config.yaml
n_layer: 12
d_model: 320
n_experts: 128
experts_per_token: 8
d_expert: 32
d_shared_expert: 64
activation: "tanh_gelu"
moe_layers: [0, 1, 2, 3, 4, 5, 6, 7, 8, 9, 10, 11]
router_score: "sigmoid"
normalize_top_k: true
routed_scale: 1.0
balance_loss: 0.00209
balance_bias: true
shared_expert_gate: true
init_std_router: 0.0188
lr_router: 0.0012
n_head: 5
n_kv_head: 5
head_dim: 64
vocab_size: 8192
norm: "rmsnorm"
norm_place: "pre"
norm_eps: 1e-05
positions: "rope"
rope_base: 7840.0
rope_fraction: 1.0
qk_norm: false
attn_scale: 0.125
tie_embeddings: true
parallel_block: true
init: "normal"
init_std_qkv: 0.028
init_std_o: 0.00569
init_std_up: 0.028
init_std_down: 0.00569
optimizer: "adamw"
lr: 0.00125
beta1: 0.9
beta2: 0.95
weight_decay: 0.15
lr_head: 0.00928
grad_clip: 0.5
warmup_steps: 547
schedule: "wsd"
decay_fraction: 1.0
decay_shape: "sqrt"
final_lr_fraction: 0.05
batch_tokens: 65536
seq_len: 1024
doc_mask: true
train_tokens: 542500000
steps: 8278
dataset: "wikipedia_en"
Below are experts of layer 2 (counted from 0) of a mixture-of-experts language model. Rows are named router (the router's row for the expert), down (a neuron's output weights, with its number) and show model dimensions 0-79. Each number is 500 + 25 x the weight over its row's rms, rounded and kept within 0 to 999. Numbers have three digits each.
After each expert's rows: "raises" lists some tokens whose logits its average output raises strongly, later layers aside. This comes from a sample of Wikipedia text that the model never trained on.

# expert 71
router:550524492480468564484542481510526485503518476522533496502475455529523512497580520485508478525494522526454492512496512507510496540480486443511491554492452496504533460506463524514528471440548491528517520512523512486483495512514526495534514477
down0:503489514460518505480497500510514498481490459479485494506514499495446464510532481494504496514507515514474442472478514486530474461505544481527491479489498511470470543519512497489463518494566464476501499555480502505508516490454518493510493521
down1:495511505541473512488462528528487530538509510529502513530458494524465513567500491499518456468528501489511530510452500527456478518497498474487491490499500482456468500542510483516513540539497479484504483469513507490540480549518477492495485531
down2:471463498533490507485505463499484476531472517546508480490522527545548448465452489468474556524479508465470490529502464514459536539466500527499515471535523494517500505480495513559467482522484507500479474448497533523480471504464477484526465495
down3:490519480505517539463558525531499476485476486515471506446501519517498484508459498491484497440464476496506513507503494511516478511450509440494499537532490522483439501484524503461479527483527496478455491477523478506488567501488462514470469479
raises: "lt", "uch", "ls", "ili", "ort"

# expert 32
router:513535504552481505488530514550534517507534479496523483504498454563522500513520496488506467478483485497491495511545482494510539519477475496516448506497490519463517483507486489514556510474531521503461511504526479505511534506530509484507538504
down0:517488489501476533525470484441490496495447514528486461500483477496484477473495514486487495466494516498549531474522498497492507516513502528523520477499509495511473511523474440508557486560478511484494533522474519473486535495483478542486425505
down1:501477519497513556526476541519472483500469505470513525509503569477524492547479501508522448434536535474532490505451471496516486488481493525465486480502491525478516470500463528529509473500482510477502467481448509502529491476488521464530476486
down2:537516481534501496513509496555518515491502530520477472474490455451436497505478485500501538544525500499510509551498551474500520485489525530482506519501511503494488588515472511495531536519506462517506535485503476471472485509490492485443506504
down3:516520480522504513473468526533467481472525487521475512482483543463503518472529514506511502543521505505480452486477515490481486527502496513503512465514479510484526514537508492507524459512481479456477476477503518477488462507489469476452535455
raises: "ness", " 3", " 2", " 4"

# expert 92
router:521527526482515512520506467529549506452508498490499491497498482508468507478542487463502475489498502497484462516522496485545508490553490476528439509508501501493505505523439489509501501484532527516498500508529495472510513502568530494515503475
down0:517527499478512448503458527495540478515465468499530504512489468512508483506505462491516502552446479452538494542502509463559508449529487450507497487476457479510476504481522504479480537528485499478497479517458502527500549531494555520491463509
down1:494511525500486499473516504490481504474481479535528523503516518530494534510504514528521535523530473453522519471467509492478509508485508517501533508519503519497534495547487508488491509520446530483497493535513508453493436473529555523500535487
down2:511476445510472491505587539524478539557479501508503520507481461518501478473478500542470505458483522516499481520469518459461511470472479504491505487522535533489517469510470490473496524532521511490518480500514531475485493505477520493487503467
down3:460474484497494489518488541520460570494498515489504490480467484529535532491503496513513458468465499463525529517511507525502508508526469536496501472474480486495510483513520492483544475543472505547520516499497528498479497499523482548498529495
raises: " area", " buildings", " of"

# expert 34
router:498497507507481513502534506562513523464485460500536465535496460535520494504524495464475479496475481528470487525522519475521499520523466471492454516510513489506507513504504464512499541484523518478502515532521526479512499532518526471508514478
down0:483477498469442478491473528510476523522487473492486535522519498499482529484499494486498525513500488481489526477498496475536451494526537502491505507495518502468524501491494520495480538525491484498495497459501528505526457524500532481461472465
down1:476544523521492508522492494516513525526502501506519513543517522494469476512498525553505479480519498454505456526491448477458501477490485478508457488492501458516479531498496477492501502471505542540520486467512522522478467508469485542503551556
down2:490548495482529513540518520463497513492495467505478491488524518508540480470497462496523538486447486484557506488493486483497498499506519532501512502538498569490472492502515506513490484502496508483474527493491472492476533542483513540480507489
down3:466509481448498517512527491482482499507444493531481479510508459483512505482478486480540477474462477475525512491488520543525514456496452506509493465512502529500516519500487553466459537527458481517542516531522508530503503526482549484535498520
raises: "l", " with", " by"

# expert 10
router:499513480504525518514516482533550514452493428480500482499503487529463488493563530440520501540478459499498482499525491480521493558513512500537487551496470485506526478517484525530509482444552514487529506524509483524494505489549505504477519497
down0:501521466494474551470517480510512492510485486465516477508525506526469543513507495525506483483495517471474509504482492489513496531523560477472516482474482507489480429486512489484493451481512473486482539496519517504517493494484518501511490514
down1:482490517519456514497510431487497472530526477516530506509494495525482487436555533531526519467492504515514495527507540509515492528520517519463501517494500518485522473511542485475452486501510499475497514463513519492532486495497495482470528477
down2:490510510501518525556452499510524505509515456516487490485465507512462549476485467489505560480445524447531432479464513468507479544522479556527502518495476485503507468508537482538476477481524515476502539500535523450480516496542555457513512524
down3:544485485512509499489487510485563476537488484505474469440457518505470527531473500488475516497517474518461500504532511498512499504482510488488530456479500455480527518515572495531430488450532505526498525512471505482505507487502492535489491565
raises: "ured", "uls", "yal", "lies"

# expert 96
router:515490481482489543504515484528494503476504462500536463512535487544528509528486502476494510523485506522447518500500501516549497495520490467516506521501454512499535489486462495521491547485570536505543507516548505501481497516521563501577486443
down0:494458519480524454514498534515517476522488506509490505507501508467528554483479517517503491542486506512538502530476536470539557516512512480492538513516503484518516503510511486493458492435521491503453462503501501530540493505513497514521563494
down1:492511486472514499501513478501504481471538506526522459489493452497506473569509483496525551482449476503485514492475500508499516503520493483549499515526488504521516524487511488545481508484484522447540473502525506520524462505522536526549490448
down2:432499489449485472525529503516426469507482494494476459477473508469497499447549469505500447513500498435514537492530514521539516491512493521459500450533518502492485480496508448485481509460513492537505469514492528487484514494497448504479526512
down3:490523537505486499533525519493508482468499454480528445491517494558477485510514495490521522530537499495529505487452508484444499502551493495509490491508500493490452527506490495514497535483521508469485503467491529511489541494473531472505499458
raises: " votes", " Votes", "th", " if", " years"

# expert 12
router:520495504474527538494563476508504515485494500513484464497493499500494496484512473458465489525517492537446473495526479494518517528539507492480471548496504523538510497510449512511535552469513534459533528525550519488500505510559492498491554513
down0:488503498539502530488482468504477498509524501511498526471517496534517491446480506502520470479466523491478489513467484508505468504491526511507522486490540519500486508523520544485468492482525527495517520512540494486486508521492532492495485499
down1:530484440502496478502496502507506475506480476553471539477511499522504473492476494504498502471480517526461500524480490482516533496463447479474502463480480507477517475499504556485513495470492481512542545548469503538535543518496493480500526477
down2:525489530466503548498537474514448500519439480514500496525476470463474530493477488497524497557545533485485517508482494529495479508497516461493483535511444512482484498446488515501453516473501525504497491523492478523496508546492516520551542480
down3:512489532485492455495504503496495517480491492482496539473510461534500486470482512486507476482520492499482519448488488518502536461512528501471485509490504492498539515499561503463523514511538472507492521513454493464488550549541471485506537490
raises: " who", "ini", " End"

# expert 41
router:556548497490518518446484506540462515442518488505532526477542479533523548482494463454496487515475516519491511466523458520533545501492485461482492516493470545469523474475479446512570485477542515508511516493533502464486531531551562475500525511
down0:489460523448536479510476478504497466474479494503495539516503486501509550551495474487516500451508515442524509499495479506501495468463499531503514514538439505473468538500517470515481526522509510479430538450500527548532526489497520478474491494
down1:497511491450546504488501491510457525491493480511524528545470487528473487501502496485464495496472494510516507467457502530512505454476529516516494513493452501517482545529494484519499463480534569493504486509504537493457555534509494474508481485
down2:504491516482498498525524464492541506520532484479540513490492522494522495493483491493496507492479480513521458508518521505528463517482502549509475518478510508489501492507518518471489507553507481559522482529458459490447506510507493502452502476
down3:463488480480515496489458505507523504500500497466493490471486512515486509535458480477469485497513459505461490550469500492505495499490493519508520526490492449530525478518473519518502471493542488542539493494511529467504520533485494496475484491
raises: " they", " he", " there", " the"

# expert 90
router:521487488512466516456514483545532520482488475437489506540534496518491502499517524468494483491477489491489516505520481497528450500500493465531520566505515518477577463511463533532515487438574524533525489493524549481487475505570513505500471507
down0:492508511452499522482501504507521474505505493519483517452515586488491513495484494488470494453509508509508511500508529488469536511494513502501458489458462498462524488487516497534529482487483517502520505503533515545507520488505513500474502502
down1:530485483465471488503462526496513477488479506544474523520490533497510504510465505532509509496485516528493535501514467555474461553504492478496478506474483486497528481486487503489542514502512504527482485493546463514501437498543528529532471507
down2:502509496473502481476540497406518513509474495486513525482502539476453470452500486543551483467445500548486481487497509488523485525526441470533485508480490532505485513468524511476472510503479503472529538457500471551518527488545520514523504530
down3:540498517556499485543509520503490525496519503492515509510508456551452481546544530517469472497486497543499536490522523498524520538505482464510501477511500514499486505484521471496508501482490512472476494537462478465481502515514552469483474533
raises: " Jay", "game", "Har"

# expert 94
router:527513487490540500493492482537486543468496491542477515507517467522495523443542485460520485520511526494474488525531492464495442509519470483471441517500537529491534493538453464523496551466500522502504533542515516493485478500503516468540508483
down0:513497489505507517515493506506520508492510480529488454476509515492500497513516530504466485510509491505496526471513470518525475536492482477522536522526493506464493533542533478504506546436482470510462486468495505442528465554482538506502451500
down1:487459501494505495506538439509527561527512486482495546501481518521460523499494461534515543466479498496497529522515535516456483477484496526499503466487499500459518525456502503484514462523495460498452486493484528504428531466526487472497504514
down2:501503515517499507549516486510489543490530448520485450529493498517496494516514457492503516524516503520532491501541519517465559504463513488501543448509532519562515519577550457494500510519486528498499529503529511506460479532477525455522518521
down3:469507492523506524464493543463480518492484480542499500510491527485484509509517498443523496499482478477485533503492476491538525477518486459556529521523515523486515491508497521493511489491485521478530507514525502522521500474485488523471524538
raises: "Other", " Add", " Following", "Al", "On"

# expert 118
router:527540458494517547479473492522519489456518488505506529477514474558525566497521485468507456513458512533504545481500496482500485489475464431475511551462501507461561520530470523528541471447540507530510521512544525492492511520555510489501488467
down0:505462493512519501515529504467555554524467495490482532460525519525464492470483488542504538487462511491530500505498509509521511478480518550525506483543461501492507517500516483511492485513524510494538467516494496538469525511530504523485522535
down1:520563482482455521495480527491478498496501485495530479504468478520510477433511516547491544497555470502486470560495490463525561493501494497494545484499478479499562506475517520497536479492481466500541526464544519517472531515466470501469544533
down2:554466511490502507545484525527507533506500493491502505508480503511465513514475517501481489549515529495515446485553493522520524526493511512487513443503535509510542534494454515485509492522489494490474522484536483476478503509486496522494466504
down3:490514517519508488513479495482540495507479531493510531472474520552468518501512516503466534506495517523499489517516491568475540477533535512528531448541485459491547544501511475458499500525510523531496496476512482541485511494510492516500521495
raises: "oll", "ik", "ol"

# expert 68
router:492525467513525503463507481543526531489546522530511490481519501564474545510520509487457496505495505505489464514525503495503476519501489443492467526468496500484546453543506509519509525470526533475489501521522556467470503478501541513480514506
down0:468525477486512504446486456484477489515500484476519523469468464481469488520466482478528505486509481468491465495473540504555533506491492509477523532509508477540480557487486471502467500524494478498519505468545487463526530493495506504548553508
down1:526469482461485462479482491527458497463540491461559505486475519486486522523455488522505512539522511460454462496510552460506449490526499536490479532486539491480495476550493495523489522503545514511481535467498487495480537528510462497503504495
down2:487528485480518495490463489474465512548518496449461533478460464467511500522478487493524511478478458464520500518437526505508506509490518547499565499498485474498498488525513483479455507526520476476479523502537493489483555515524499480540502510
down3:479489490451476511496513508475487532532476456490468491496522485484505529511452510525520535487483511485495510520507496498496530486530491503503606508484479505452499465524472500514486498538515504516510471485500471541549524527505519516476496458
raises: " the", ":", " a", " as", " in"

# expert 79
router:523507479530482516467524505514473498458494490518508507507491476546500501507541486481501467473484491518467471453555526500529476506542493492529510509495475538532517513480503513511505548510547509478533512531552495496501504525527479456547548483
down0:514544526507484514532525486491529477447503518533506485434527525513522491506487549499486479517495557486480458469492497509498470519480500505523503548477523480489550537514483515507470515514527486515515534511452507504513506536470493511470449484
down1:512501505523522503518501466439472502513471493488504549516520452532502483547497549486478508486491512497514495530498517526466479521480490515511514511505507511530508484517511552503521489493499482513508494487512498508508507489526464496462563514
down2:464498483520500487492509526500509483493509481498505476472491553504526473520480409518480456468468517490525530475492492462508507483545517522518536461536444457513460514498520491464489499522498496494498459507521527476529484549455468460552531468
down3:564529464504496488469480483497484520487534461539496508488501560525460492492473513518493497529498478504532489492533486488484510474498493521528468480495527526481503572502490541505484513477513505510494473485499527485502545544496531516465495454
raises: "\n\n", " MPC", " Un"